python train.py --n_layer=11 --d_model=224 --n_experts=256 --experts_per_token=4 --d_expert=128 --d_shared_expert=256 --activation="squared_relu" --moe_layers=[1, 2, 3, 4, 5, 6, 7, 8, 9, 10] --router_score="sigmoid" --normalize_top_k=true --routed_scale=2.5 --balance_loss=0.00259 --balance_bias=false --shared_expert_gate=true --init_std_router=0.00671 --lr_router=0.00048 --vocab_size=31460 --norm="rmsnorm" --norm_eps=1e-06 --tie_embeddings=true --optimizer="soap_variant" --lr=0.00756 --beta1=0.95 --beta2=0.99 --batch_tokens=131072 --seq_len=256 --train_tokens=858100000 --steps=6547 --dataset="wikipedia_en"
Below are experts of layer 8 (counted from 0) of a mixture-of-experts language model. Rows are named router (the router's row for the expert), up (a neuron's input weights, with its number), down (a neuron's output weights, with its number) and show model dimensions 0-223. Each number is 128 + 24 x the weight over its row's rms, rounded and kept within 0 to 255. Numbers have three digits each.
Before each expert's rows: "gets" lists some tokens that make up at least twice as much of what it gets as of all text. This comes from a sample of Wikipedia text that the model never trained on. Tokens count by the router's weight.

# expert 79
gets: ".", "1", "2", "3", " v", " C"
router:121113122134091154129101134172175150124114074133127152121093142118125155137081125171126142133146119107134111101131095128093135119108112148108087151148087129116124174127120126153125111143186119141065111147141087099119111115092125108107121159146125154145141137114125154143131152172142118149093123128135095104107123155145107137109132153074157111152109119129166114124153167166147070125146083144086078189123126167142116138134124081121077144151145149127124115142105103137084135112159171141118148147085142158102125141115098127107106138172139155121130136144141106158148127100138130135155127137076180139133129123127113124086092136100152120150127106124122158143098108109132181148119
up0:148116121116128100145103098174135096125118117158137160140115125142120132136136081135091139135152130081160096101175095147105128112046085126094118149118129088123133114136147086128130132118109149119101104088114150090105134120133084124187126108134137134110119130125131131163112157095116135132134074107157156136172107101132174100103130095129121106122102143115102096175135103154150080123110138133138123121080087163108131127121100108118128140118091195119157115109150158100145119104136139175137144140138122189094179125115126140135084115119157105104135141099110138134123121146113134144149090111100133146147148129115109137123153147123121141128116097148140146138084100166160167157157
down0:137136130135090147102116098117175123120110074096131149146130125137156123117128154146138183115145153161126178129119032114171142118151113148145136124136122103149130114135115130146152150163131138122147153087123151134144114129100154132122141177118131137072166145140124106103143159117138130135123153133129135110135134173164133144119129189124109161142114155177122101120126116134159093168098127152129133129173125099113117165144115111078136114116182142172123150131085089139130163142120118117112144110155172126125089121149131112119142107170116126088139078120125123161155180149104124123130132167096095129102151125118087129150123126145131099104089147109187108119159143122100154105117
up1:146128118118150113104125127113157079129120120055090111091125148087148103140122136149113118116109151099111127160157107112129181105163155050093135147114108166123148103135097136167161117128131142120148144148145127147143111102150136152091175170143136185115137099139121103141104155133150131104116135144128158123138110192143102099091107122142116139124121084125119115092095126087127147084080129134119105115090102145149117139145141155116111124143143143092153119147151147141112098130096092119126142127178120158156131157120119112154126171147157109121136143116113104148132150120120122143176134113140121160128092151109191096148123159080110143165109151087124168113133151146136130127115
down1:088141133096099107090129094165132114154143173153135145131128130119142131165105079112165140148112113138140162130104127120124209146205149133178156130101121169116130117136082154106147126136166129121077151150124107109167131122148112156141127116120181120120138144127158113176156099123153181141089117140089126133110106149106163085133178106102137095115126111127118173110098138118096125162134129122129143115191128148119115133141100099105125110126142110138157142116126109132109127116161107128131134160158122132124140138158152129148085179140122092139133137126125107179099153140120132141160172112123105129125153110111082144149137103102120153106127116099130090139099140148081133109121
up2:162123130162139147133135123155139146133127098120142160166129142149107124130088116125124130152143121134113188091096125143170130086127125103145092181084168150149159151090105125180143111124126130092133178075137125147113151166149153134115155108122153114120176128092148115162101151150118097115116162139125124115152100149133141132123070122102090138128117178136113139107108140155153147141117104105103094084110134144146104185136110132099103130136126121188170111143123113136150135142136112140103145122131150128127115178079121144134124102131128145130083132130134129102117117118093079138164113140153146126149090191104109131131108118122124105062129151099158106096133103115152121165123
down2:117141109122160140131118122167146090093105159107118174127117088126175081098140091126127101161105157120082096138132138151142130123115143107111121136138180125110124159112155162131079121154122130114097117190121111144125129103097136128101197135113117156113131112116122122149098124120125140103138093120156144174128103137110134134123120150144145105121136125137168148080114173091129121119120086141132154113114133120151122134106116147147091118180104128132128128132124123140146140082133116114190148148091105182094131124149085111152103137135173123136095139137096177177170082103131126120122145146149102115099129139080134103168116141180098141138118166147151086106097128123139121112131
up3:089118109121136119136123168092085168154097132099141133138106136114113176134115130104089184132123127110069141138109122132096132127159109083108100118136158170108168103118067109138136120142110148116163114129133134153117115160137105126131106106116106141131118128086171135128131113149135148085125099168125132160132148165108127138111092141105155100115098120101170116163140143139120093098136130123144086135108109146130093143103128122174102174118163164154100151119136104180141115092148135141168127108109129122103111138115094163116105134100140099106151173071119133082119137099141152140121116139099133131121150178169116120089096107148124112121079172150149139107116125133133154078122
down3:126161169149135121143130128104116116119122147100103103169171121170113123105164112097085127143095138151151146133128146133117111140093149168140150092111152149091154097111164121145147120081120141108165158116154152135069101107134116113108116121148096106100151119130121097154128145114104128127117154079089151138154080114095158108132165138156133146161134126119121153125101143078096109131077155095116109146144120117144101116126149155169125145150135129127179095159122118087120149118111104106113137110155109143108180080161091074111113133123149106118131152139117138148109139170099156132124086102124133122106128142121146167138125080120152139130132126140123160098186180146152127146162
up4:119135145112137150181127104138116130164077109086148154130126104152134154136109119104122156153144174108097090129105099130131160126103137081156109159129136133135106143138103086137133137142125134095117094143106112152130112113163139178077140176119114100177085139154170120124132140129140065103112171153084126130105131128141095132160144132172121116059119133128119107112110111154109115137162137147147156156166155148121140130143149114105117133137101127104066112117115091147084120127135144154180106124155131162092114124110144143116130130125151102123101131139096125137130121109148121098108174082102153118162129113122123116085078149160169124163142130130111109113111158110086109141152
down4:079140118097124119127097181107147103148126143091112106117129133161151140150143110068105115142127119153122148087120118123133108154145145118126127092117097117152127151125143104120157153122119136157127119096079129141158150117124146106098128102058126116136130144172078144126090113111121127153158132166106148136116105095107122123106112110137168133149126133109145093147162122135167100120150176152157134137102181110133124124140179163128107065088133132113174124143150125155129161131154121158112144112148156079108121128143105153122121135094126171098094131167121098107180191080115122100078120097097146112129135137105098117141129123120127120129144096148113146166158111110108116142093
up5:161136115143117097153106133142123141137088083151099111085149103112137118149162155100122161125081102134114105156119116077143141122100169205112148139134143155114103141144144127120120086142123112120147098125149133149136098125153107138117117149147121093165138102120117119139144127118094084166118168158146208152128112139140104164130098131136165115123143118084144117135082157108116146151110110145157150097125100174134115133148104083098142113161121182107138132124117158187112116114118158131102145116112140126111161114129149126158130180122131132126142163157083109156127107146150140129144168122150105118126149144134087149137141115092138133131097115101171151103106179110149106159161
down5:123154170105171114108141144111129138150130041170100155123118156134130125137136143158135092117150122063130159127189136118097134143140115124116119084114136124187120127092154098130128123104171129143161109131123096132093156106091108129152126094110170122112167131120097145160164135145105121134129132124115150180136119112128121115121111086129148093140175124104131144134156164093147151140112098113092130120144103114141126119086120146120108114158138108111120131158163133128115178121108106097094119121135169148142146148116153130124154125130110124107140157152139156162068128144118162086094117160110136139125133188110117080124120149164153131150090139134123089129153091156130123162097
up6:141121124177160121116142141126101090157120162127153163177114133141142155113122101154114113127145142102178139138147111104105135158133123155105107159128130138113099102115162136128118109135115167112080166104155072160128169133147109136074125122150146119129126128111170143130138101119155074152101068135122092112118142114136127151124114109105098098141129120160097101087112108117132122112171151118096095160152148170179132159183138143132147126172140141094091100152128179108100131140142174165092137122123103151099103146114128124140142094133116136124147095160125126125167134124151161102118171154109187140123123124132115111119148148146085151136163138126142084106099121135125134126164
down6:131143145096070146156136143159147121131125112114135132140112137133128111082106134112116157135194164139108118121117141100086134085087109100134128144163120131086146142144128104117124111115099151105115110105115097121098135126121098092094067089121140138100170105101098109147110101109141100135152127097123125141153163150147186171143119080110138104122143134124101091071112124172112137105155145120137125112169084135083095145105143099125134118115144107134102079153107130131134093154099132123142121121109159117097108108110139138118115130115114171114117148137104142105090177158139158136167118186172104136116125098114127108145150155124137107128108121143117108163127108174159115135072
up7:165113110125132134114142069183143171102129140136107183112107119117083127135117135127157100104133107122164145167110098128100125099111118136106117156147132164122143098179117103120173142140142178111172091156113129109158128146136163115134148123136124120141098116113143114172148150127181122108121086103078119100125141126144176120143120134181114108151169126136113083173126186173127104099155093125159121165135148137101156113064111140125150151124182139123107100129110136138155079113132136136142083097172146144110093133129111135120089113158127088122121172134132156121108130137103138098141147119147129125139101138125140153126132113128159107132121153136114131143142174124126098106145
down7:136124109137121117138100128095055146133142122099141150123115124137111124142117148108145136163125135094124131090103085143123140138117132151151134138110133139141143099138157108123126177094067109126116126144128147146167111132123135148100116089102089133139107110148128150141089139115067123156115107059122142149151084135159090098149081107098110125155113150128144117133132093120154128146125169145125138168133125124154104119114143174184134101141131127097118148160147138142156101125098110135131156096129105119127131092107130090151151117094137089147124068112096197109155154081144166130131122161151130086086164147123066094154161134119144138101120159106121146126149131104106133142136
up8:112120117084154149109111147070090142131117149132186129140152101120148126148161170167127124154101128083130120144131116143150152121106127166084112137144097145145166170066166142131129099179143109128133107077129143104130105152125146141133123103168107133105112159079113150135111125152122099140138089132164113137142109127164158144139100150161087086108143107178147149133116136163137132118146137152106086118128127133107118140168107153124171141127134146150106103136080133155146108160140108176139175117120120183107077114173105148137116137162120137153121122134177115128064126133127092130125139135117122173111121108115130136125112139133135143097112104122138139111111149123096165160141
down8:114096139110134127111172133125078160130157153122147109157090124122163123101147080110118113160107106133149107129148125105153130121110134141168119114171174122144129148106109125121107119148129149145120130148121127139146115129107181156126112117130061130098117128150150123133106162137129129161139132149114104107144195102110133145108156126087122142122124121107151127144129151141106163104130155110089120153080179124133132139101132153144142107165109146140106155116095071106140132132163147102174119148120123122191109105108142107144130126136146112147152160150166134142144126121150135121107080126188065162173104092091119116132114131188153114114115156186129149128152156143102136101173
up9:113093140078138072111108126158120130120110090126110142095126127127124096126145114169175165108120095105099150157126081132159132145124146134114125150107172090110155123110148128141140141146155125100151100101121116096146086159101118115118164150113133128179092154125158138136114141133162126146086160128096097071091153117151109094147134180127135098104110147126114078109139140129152105106154141138086145129126147124140152153094104112122143167111097117130131106174175129132109122108136136121109121148142100137082134149143128094103086147144121138148145118117130102120084106097103123165120147168165110074136174162101122150097156093158149114135175153166124142106111118103134134116132
down9:120091156130125157116170169163149129131126115146137096158152100131143152132167114099106138131140160122199121141156119139168100159111141150122091082140112100111119128117107193138132132142098142094118144152125160128109164144128123111107160108127190107111108111162146134125101091122077133115134126122112124125203103167154160130167138098162128116117132155139104123084121130127145126131133138170086110125149110149139152112136113124134127153166124137130185157108133143121133171145130094141140137130205084114110123154101121115149114121135164103130150109114154178139158148128117104135138123096121139090122161123106114104118153157133090117098140096105105128128164127136142096129180
up10:108137128150118130154098106160175113126131107128107131157131135105116116128127146149139135109109148134150163135121136100119140136099101137100100126111133103119144117112091155162122137107147106167093100151162130138091099062066156112128123116135103121166141093114133169127133117140098069139102128134133089153146102123131135163121147150125111122124139160151107116094147161143110113094160128159095151162163161144099142139152106158145063123113146127175106125161143114145140128119117115119137141126095179164150136145119113177127123123184118115101127084108184148125083153085141137128071095128187138104147162128115154121120077111177106116114134140128132118145122106102114155109149
down10:130149128120132083076178165052127120104093180125134123093138121125133089125183130135083105107094121154141188107151144119134124099133124171107129109092136145138119115152162146178154133167092173149157118144145158119157095117086139149155129136138117115134159128119127125120118130129142105121121122172175191140166130142084109111135168095126136136111130096109159146125129148129093126134131136113115149134139073134145137143115095111148125122128112122134129166046149093079137158142119156148109105094118128161147146085131085146152147124145158115125125158125135129111132134140121103129118109128110151148124137126102114148148152154111129120150117167151117140149105117159180111129121
up11:134084108142145120105150120125124174111057149136103148101098107128165160142142145142108096157086169119126161107134118159152165121106160138119106145152123145105172124149155157113120090185174120173068113115126123124092137162136122138105103165117120154124077113094178102085131106124137124140108113142158123166157126119148110099118110140136151149155146117107116091123146112144108123096139134102124125142112155115118126161106137120151119154147119117176171105116123133151107122106150136066114164133112080119138078119147099144092141105145160132112115150147137136123112119155155084129134141089128114139156149083091152141103094094119155098168130134133102151103101111109144127144134
down11:123122132170150148126128110135192105151100123113134139145075153096129155148143122143144117111129123124095138100153144160136149120105159132185096156117165131148094177124132130138174128142146147119141052120095132146117118148139105108114116144131102134140132157132148138179147169128145176127125152091096147135145118145124135115149159154162126116118100171165148128167103154095098088129140128140162085122118189112117139129119126137127163121152150147159163127120154076149141116136135108159146191081116152148114115116110133133088103134105115137130154121164113110090174123089114113099130156131127133078106136139101105123154115123115086168128131124145122178105099121122143100112103
up12:163146115121094129122145132167147116102087078107141147180144122119108122114122157087129088075105112131106130095094114085155118160152125113078115128079110131104080128101147192158113126116142101141133105078116123116129132120156147123141109122102127131157126098137156142137157160146130166127161122097134109148160129152124143155103133173102137129152121101068141109171147110097132139114109102113155187135120139106108144081166139135134129118128148130068104111160104115133123135151132174120110107126119165150085103185115117144128144143115110148118123126129137102120106097136143129151169106117079112122146138116136098142133111116139121096087103110127141096092081130104129165153108
down12:155119135102126083119131160118140133136131156152132137143099144075105119089124131135129113105164131160118098123101120138136109137126157136099117078186120162109193117130145154143108143192102146115114120147159102139084119101116105149154144097110140122138112122133167125105122119152112070178146100141134161115136143121151125125111154128100114107118157141140129109106165137102121120088148119157075098151105125126087115145129083103179137128161112127150116142114156103150159161121166113078106118183088115148156147122143097171144175137137145140126129141117089133133111110169118109155182102116134116103145103154098143130111121165102151169113154168150134143096139130123138104107140
up13:102120131087127163119095121110086151169112131181093189078097174101114155148112135160128123111133197109128119154125144137106127130164101125139105149100108148159062113192139145123098140125130114133106155108148137124126146186065154082154121106165145167112095130147114137146134138132135123128123094114169131108113118142138147145117133153127141119139058132146102100149116103141156094156114115115149163159128129126146105127118143132151144143116113153174115147132109130085144163137131113115101139117119141132132155142140123119090079158142125137126169139127148148132107108097116136117153095116100163167135104137155164119088122111117153120110117159133171124129082155110119138120102
down13:151149104170099101170122105104127166152137119140110146106167120152103124159087092122133106123167102144119121117122161165116123141155152103139118143116136137159140145143131109140161098115120102070138144131148110139121117122140118150115119157132141122142104160137127156129115140119103155099125131126089090138142102175120145128129147129187116107149112150143114125147119130142085101109154084154181168130061078127130099117138116102121156124114152152154132168116153139144110118112127108104078086136121140099105167160148097146108126108157125086120171117137131112114158124156117067160107139090139134082088121120124109111136102136154102191148127146118096179127147081136145140118082
up14:150093116115101116106109136078127115119127091131110157114149153113114149133153134132151123137087064118111143135115114152108127111102188197109133137159171119149103075117129149130111155128124107165125084165106102135116116105130130104138100123145150147130099130137089160131117134069120140113108135149128142102144122082139084129114138147151097176166133108145131139131128170135163142162159111156169135171137148163126150070157150148112125155133144092121102183138126156113137132129118109131160098125154123137107132139146118092180128132114094122114135140117123133138127121141105153130115157130111175080144111126161098154158147166097096168139127155088152107117090146115123170156147
down14:108139128160120161144107075122139174124150078109125110120158140095115112127149156139127177142115128092133156132148151069152125122123165108116129129098138161089137161157104119135085153166148154146138171104122089104169164157150137125143150101133172148122104156146105117098145071138132112089120131140126137135163127179095153097116126131169118118144191110111171118100107111118163110139133143137132146091119123145114148121124118087104129108121172168141126116142120139165111114078126108165148143109116086127137131117116130122121130171132145162114134116117125134102137142187129167112129128153109133162064097139151156156115110127104150124152177105097102142100107131159135112127144
up15:149084122147105161098163107097107151151108125108096111133129094160126136084085181144079130122120158119097135137148086085111133114146163141089140094106173126151112159118139137137109146146145137125137151137166153157117122106151126146107128123164175108135133132140132105138082129162134080097111146145122151132163105100122116099086136127141141120139094103119149113113126133155129132161145141170087147086102143149163147130159126157108077120080114086144094081141130107161114137122120123095107101143113103136094111155121108103164150154095104148140120145168095114125102147135147136112147170109161095094135136160123152100114118095113156160108113119178149127114161109165099113133116
down15:111165146104151133137117145134092118110117134119159138174115139133163112094163128127121149185134211131160085097108159138105123151093109157108130063108123098158183100098142181131108130137124139072186145106121125110166086110146116123097120143135174119121122116120183159081116110129115135134136129107106112149155140141122137131108134144139157100109140134089129113135112116137120153152122106129131108093132140129155142122124100109141104134153194135132121180132094164119149169119157141141110129140156103149132142093115123109135123163181114156123094111134097148123147141137105126138183133090133109153134126111148095114134127132092117150115115145157170099104111103143131121103092
up16:128114103159099136157109122143118136146121149147141173098093131112164166139107089167115107136100130158108111150124123120132096157116125108136122160108105108076171108144112165139101137113096169116144163161117125108126121143082141121120131141140189158167140152120099149151039166174119099150092150109090104120113139130174135120142152148149134133112126134112113079123159198144160102096151141140130153168130138130135126126082162077137101117118105132126114131196157147163115099123143138138147145156106140140109122121127140124135097143173127097110112126119175145115108117078127121134117106131139089111118117114112116124065109117115159115143129134142105123142116116138119100146127
down16:127113128093163134118115123153113122135187115132160070129139136122136133138094102166088108131135170144147129141134132131187135135115125167166129111168156115102175134160140154126152102138121127157089156140102135128141171118078159089114143149101111121190104132162109127132131104133105152108128128100135141071120131091129135125140099095142138117121131094159120108122131099122176138137124133139152131176134134106123111084140135130124152150130137124097151115142097087110119143110122096177159163110112155102130111101129127099175129110097122117126101143092096166116136122031123142118113135107175135116128141117139141121081153110139119109130164101173118174117150116143118127108168
up17:146114133149148112110154129165109114119091121138149129122126079086142130122095139129110126131130083105147125074155108121143107140112107141142089188121115096137115194157136163112132138149118119115172127112129134149137115127125155104154112122123127162118151172109130130134068138198157126165121117139132139129145114077157147102166141141164107111159182162125115115073158185134126111091158105099067130161150122120161134126114085133143105170120126112101174122157115150146130122129096132100140097150184097129110128123110111104146130121147143095130109133148186087138135122119100111143142118114133100117115124085083133145098109103101118097102128128141113137116134114134152105118134
down17:151104170140152115135143115140122143160075128160139155158142157132114143145123121075125083110146138153175150119145107159146135131138092176130139130137141139162143100141165136140133097126116117166128134101121148089152156086172107109160148093123103151139109153128169109087112142140088191152156157130130117114152118106133134110160144134150119110133143119108098130104112140112157145154137137124147113097080182149130145106103078131105115142163128124124086166133126106115150133128149118180130189089126093125099132144151118119136149144096088130130089136153093118122149136134135121074105153096172154137177137117166120128157140143132124126116091149164099134147084115133110163137168
up18:107161120191139153147116084128139110131183127131133102104117138144138148141105077160112138161140127118152093128123092139162101134101172111100112121100176149102118196140121132179102133129134176105103128107135119179110131110103125136121129100104098121118108137092144105134148132114132144111111128125117142106126162124135145147173188120138119091133113136124141138129113101187106099100088147109081155132145182139168152152128124106118137113137117098137168110108091115158167163169142157130163125164128120130099094155115144137115091112162096114149104117168117112114097137089121125158101128114143125135089126160107143136133089116121116136129139095129158096159121108142115179105138
down18:138102134106139114126159102115129110101147130150180155058139146124115117113133115078119108100139093137201143106144151150143085107137091139127130150129166098122131121110156181125099144165105119174111158120098112109108152116123138141123140120107099132104112077152146122094140113101161087095094111103124138138136102090155150115111115123112142111097126148096109138103153101104115166091105113096100138156095104131081134145125124114147124106091111121169115167144137137122085093114124105157113135130151065121136111116132122161157137115120151108128104142155134153165140097123107085138107176149151151121126123119153112117136147151167114167157138160119115133122143152096143181176100
up19:073122143122110141157132123162112128158111097149109118114132157120113154121098154141098138107124070104129131110110150131100133086124135105126106103111106113105087165087078100090156140147147121074149121139135162105129138161069139160178140112128163137137112092163113127141120154150141131137148130164129089119163106130108124147153114100118144108113102117115140105127141112162144121146135093147121083169102138137158171152122177126112088102111118144130081104091124133168101144120140119107148089112092161153094143151135078115099144106125147118103141161116163090145076125147145149168140161132179110125141118129145159088109127144122127124089115110134151170137111125113150175124134
down19:129183121168127111137169133139131108110125128120115120116124151080120146116081139133122133159133111151172158113120179136122142187102134106125132117129156119106178139162135080131148097121148144110151146128067105145089124135147117133149179132119150126130121075113127178124120096120104122147147100130092156126136175085163107129136125157098140076108141088088113110126155131136129152135133155093110150131122110136089107123128200149121133104099141111132106111136096184124140095142164144168084111155114111155119115154141111127144139122101084086120101112129117135147114141118122140134077114112105171115148173135107140146124120146087072137121126154171131141141119123162131130147133
up20:126130116126179164133114149151101102065133102109128169129121088123152123110118138139131136126130140087127173173138137160139153094115115142134140123118110096164114159168112144144157116126162116154135154142095100104091095127117159148159138121103138151150155154110094097142115140119097104144129146138146162127134152103145146108091118161174129109099138117140150114151125158176116106159135103158146088119136168158142134147130130167120175193109140155141137163130158180140073115091126116134162104153144116115147099135106107116127099137092178141081149129107147103141093081127090150158135141155113112116144137088103119106071114114122153123175107123124125145124102127150140119107151
down20:130112141136136126165100139146077121123135114108129112131109148126119164156123161132150112093125161152120140146152133134160109112092123142168117156152143087129133163094124126145155163114114151114140126153147110098102150141090178172167123110137089148125144081097121119134158117122108100117089144115145140136140154147132108167149135170159083136128159140119115102141095096162144124145115145130122077132132195121134105139109160115160145099141117144185138123117109091100106141080147104137130153135159096168141149128146156138139112117113111114052134122133128100107118145113132085149149111078126162166134120127130142082114057118115129083170125145130125146145132155169158146112155
up21:121134149149089127125116108106131124131144118149130147138142204135151160165144139111132120129117106131098096128096104158124144071133145133091156145136139136117135118158095124094079076159109094120130136134090090117109136150124142132117111123120132066130139130076098133131126136183077116138160121125129153122084135161139134151129092123092129131116120184112127093147070110149151108133103143165161067155142115146102126098123132118160098141167149111140126151134151150099157142129147140135138131092108122157153115146151100141133125126132170128129123178136108145124093103132093110134132098124084121130139081130157120116095146131091118121141121122136139220141154161097152140153141
down21:183155119116147105116141131092118165138100146051117153126114160106156117086083113088115123127123104124156161135120147133125122119128129120080135120097104157108123156082098125108147138140097157136118097139136164132127133122114114129097127133097104124151127161159084102125120168128069132122139122114100119118144134150160155157116098138138092109140191130130104120147107130163127098160125166123110143089137146134126127113085144110126085111127115124076131088120119106169100099141100135137132100127139118126133116123120138107135138138100124120126133169120121146106140114147095147120052097141121106139123120204122100147097152138100153110100096114136153098176115151124064092162124
up22:093120074122144167126144095117091107111135146091113151122151114100146095152121084123136134110153173166076110132124133129118150134126148115090109152159161110095101132138135110085116119135109117138164146138116182114125115114126123079110145117149109136137081122088129162152169182167161128093161107157151127132164112143105123108132159088106098119106116149126147131153123118130142134101142072171124118132101138139134112152132117114092111111145130147106145088114093116140140130103135145091144118110068162159133144132121107136183137099125107123139124156134138133119070121092119146150145098100163167097122114145149164152117107170124114121157148154132113092109144133118178151185114
down22:102149141057149153085096150134146120177126159125151157109116127122118123103121095106125127124138126119131130131163165125140123124116122078163150167122087159139149145089130127147081133143106135123113164136141151086123129131124111131148115096090128112088119116142132099122148132111124118144107138071140118121179132121100132128144110119141117115082087152122156150164177146117115094089134117122095110099125069074113139122136081121106157094104135146131135131125141145146144104109119065088157127130108104093117117129151131167125145142112182104123170158144133151119115146115137148130137158166147142137092085098097146111148127107182131116120156155127113167120124129141112139084195
up23:115125122155154108166132168137106140148137128118162144168136115098072105149136161148155099122138142124109127128124094136125114140139122142117084098106096114122152131133087115100112128125116130117119109158129151131107131120109110104086119102112145117176148162179137156115132122087145146103144110109113132112088115140158182163138150123098140175152148122115113123158137109156124136124142145128106092174137151084135163113118138145092089113163164162097097107147081118097105119111117118097138119128158168163137147182146139121131112146152103117126144132122154134117161157092086183151132138144106093106161174113150144084135088114074162139079126155122146117126153128100130160133184
down23:150144121132167155149124113076141105121139151171155132128168169100161134130129124142106115094124127147135141121127134098172141112102108081097134106097151150188163135200119106169086150139154125155158106142105126138097112124098113173134114143105126145081154109132128152116148139114125172109130103135105138133107160066150047102137152162117125119132126139120122129143159133130126126101095151093122114097140134127125146103102122111123073146113140103150080121078137154169125091103132121087161138102107120105122099117180159143114116116130143134115124133068166158135121160137136101171118112117148117131101096120097115123161123098136139140148137155144127118104120130141115108105153
up24:117097104131145123096086141130138149132132112118099117131144086125127143142154137123146104145150146111114101097136091074154116122139146141106076138138089137095133104135143156099121150133149103110120119126118101093092134118084115172131132154136080155153137125105124140106124128094108094133132152113163118145154089106086152139147155119126127102109110115092137135156134136111093105087108227134127125171120149114086121141123134129111157133154151111080131112109156070097121138117102171148141161114080157154122182144125115082174150097120123118109148117163138153137151130116138137116158159097127116113166132108114099123087091144074129128151165147142101138103127159125130094116148
down24:075121131128113139133136169128147114073147119112165152110149099142138108109122126142121121111129098125126150148123139123145154135136132112123134132123148168128126147083164096110124123125143139145147101096123114128078129086132101109113137156157146083131117140096156146128149089151128113087149090112120108137101137155093133092079148158145167088132133111115124141141159130089110118150089119095127098144092106134116153120101132106152137110133156143100101087132167115148141138122127116089089099151114193157127137151100151101075113127167107149128155180076103109087105162148158090112124174162102172111151091131137151152133174122167115085125138123127147099157126123120109088152124
up25:136176137100120129138101096110157121123154093103071148128118112131146118094128080150149161149116092145101129083136120135104134116131132127112125108171133099165111158143123166141142163143128126123128157151154084109142145130149124114147081136145126173165129113108145151173173116138126089153125122137147093121106098108155153166156143141148144111121148094112153142131128100121160174090079101157106086173125115157156148090151100093139125130079144140148156153144121100136118128100116108073114168159098129160103160125127124143153133079105142112121097119084135079107135118094187111080138128119130143102151108118142137128136110127122145116174119109124157108142150119146105132159122
down25:124121135114155147140132085125124131160124161131117139101158127087099148109151160150119139121143147123123051117114170105119135126175114121103151097105133132120092134147127140126148150098149135155166147164130122135125119130150110163152134128160153136136120155115132144082148089151103156156136160125139159144127156066125150089100170136127100094095144152124162161129128159141157159122121124077151153085042154175142134111129106168137112096141126120127110103127111100096152135149158136122123098083134143147114160163147124160116149116155047105139129142152098141075153123107144151162120150142142143155112116106141122120161131113130162146139117149144114143136132174135144164134113
up26:146129117121093158159133138121116148095099128159107134143154111148149132107105147154167110126124110127128146175126127123154098118126144108178127155110140125115116150148142120096103185151145120112113116137112132126128108073131157072146097121121120151099161124126168103084163126145141096141124138141121157074191097132109110187162148125119095121139110113152169105126135124135127103082163150132129140091165110122120106111154144089132113126109151132124171133147159151122150135107147142141115117155143110100145117081117144115122183103117121153112105142169173082126127103105166144121154192129135109131174136142115111166118095191139145154120141124162131115129112152125159128063128
down26:110127128108121158113092109136148098141138108142129088186114108143130099103116163151152148138144128100085116125107130145138161132138078137069156167161117137147127143161122107161128117160162116151092114126147173148140135126120141119111142145142150112161122078113134164113108149150145147149174103106099127132106126115107108069138142138129147109151141145146116110120109076152118080103081092155161094130116119132108131090093127130157137168098113122091127091154158122143142107122103113083087100109146121159128150136131085154099097164113105092142143168138090140123134146111113077151130154139084131084146110127087148159179117148136123119088135123141139121151131106080141123127123
up27:155102066136147091158120141126169131121129119119152131134145083149144115112133133176118158099127161125152084129189145119131114145118092150123090116142127082138110134144170113107119139138186161113089091117169124140122118154115138111133118094106084121094132148129110164141119128194129136145133144131136090115150081140100135136114116115116131163090124117140157110100158169152129100140083144129103113140110173122119127119152150141118106155146133119106136122107120091139093133104122122145152123106137185132137089158112097163130120137143148176136141142110152111128126102106116122130109130161113155099103144132107136101119052141097130129087142104104111138190101159154094179145115
down27:119110129135103131129137118147127111133125140119132127139111101124159082108136109135139178107133147123124107079153161096087152138168126180118096097153141124134104117112135108135104133168160110092126108101137129116094119118115127148179181095152130150155125144094125142112121156088105153123104095167123150111115124116100128147153090101134084101128176167113135127137120179136157094184143122118180129137118105158079104172095147141105134137133145148163118135156132165122127094164089112145132086136149095165146123169113138124083114099150129157115130142144109116104117114111153143133123145146110175130139121139120131089070121116103118093190099148121119100152137141170116091120107
up28:123145128091149143136153077138129169142089111109145122153133110122146202116055132129141148139126127132150111122083111103157159163136147120133130146091088164100115124166099101106127138111156090145073129145114116141103113132104122141108128126156099156151094117156119086114107151149132087118156136156128086092088144133159101143142132163117100101120135124115137102122096129140123160097119102115088154145181146099125089131131186086144148164150114144124143145135140111160115115102118160099097124139149151130077119132150104127115110192114140099144111092157144117140121120151166104130122129118141161146157141153133141139112102128129137104082141119105158167145135184154137146116116
down28:092148116147151170121106191154124152153102128098133176107084149110108095137145131083131129118133156102162122088107129112106166133101112135168122138109150135114106122160119113148132125135122130129099144132191094142114176120108113117129109163139133115156123138140131137129155144116151141143143124136145123138158124106150153112119116154162122135099103162105124155160182112089146130127122167116182124173127150102136112161132134114140121124121148122126126128158111148131098115097118107129110182124125182081144170130110106101120097151142155102175122123141122099124109108102133132153104140159128133140129184134121191158187173150162103151140083121111104162124121108124113063098121
up29:100107140134114125152095152143134137146115107150120130090140100138131155100135155139114059113104122126165131081140116133088112140147151157179126134106122147099149125115154114100114149142139145130081059153093131075113157087084086062147108149140092155101169149144157174142111134140121133133136098126139115096130130152128101161111107140099129107147121155142095117115114116152094096142136116127096078116139125138139139130137128127122138127149107112126164130159139166134103158137121139119116170180113133125158090121163155130135100156118098158114167114148160107115069114111115148121115103119125143130145160137166127118165152153122091155131106122156142113116132056173110126118105
down29:128129135140099114145148135129127128150175144149170103111119142089109158098146133134142115113136149160151126117116120094065126086136095140160131137116167136105147123128112129147095071137142168133121119080132119128094132109083147112156110123104173159170129158110050079126135109155099146151111110084147152109117167121100088136151130118128115082107096171095149122136123117150132128123174106125119142125145114159129150134139135136111130119092133105125139131126135109099113133141092127124111083124121121091163127131137112137120122153157089172139073069098164167128116082143168203157125122139106132147131123118162121161120126114125147108130098166107166125123124135094112134107130
up30:083097127121098136149140143127139120117123099128140168157074140125114118140124147116123110097128108120130109121130098076119082080114112149074108115105083114164081153146099134113122115069148095075102128094139123125119128084147124126104104146122094190127184168109091137150135125175138122158099155177124106148133106120110102124128116125122162132130148151164141144133130165145135098145111113154106112155108121140108116124167155113120081093110120134138120142138129108106119071122106142131085124136092148118083157125141149076122155117118120132140087105155123118142128148087131146095164156116129185142131171081137108136117115125126076151166139137140124124120105119127119139148146
down30:150124167104138154124116117186096144125118123154095147084150151130157126091078152184139149136144098131137111119133151168119145122103077152139115133148157136080117119125127111148105104157152153142125109118135132124103109132140067140107125106143168124182112114115131161130111133090146120109139105172133148140122178173125115128083160134113145082152126150073140143139101137138163136114149100141152093071128135120107111140144184159085167115145149100095121113112083146116105087117174141113122119136146148127112175117109157133149110129147102143163119112072130139150129116154104113161136133158134149092119099111123137126150100146125095121093158127116119128140149189121141126124108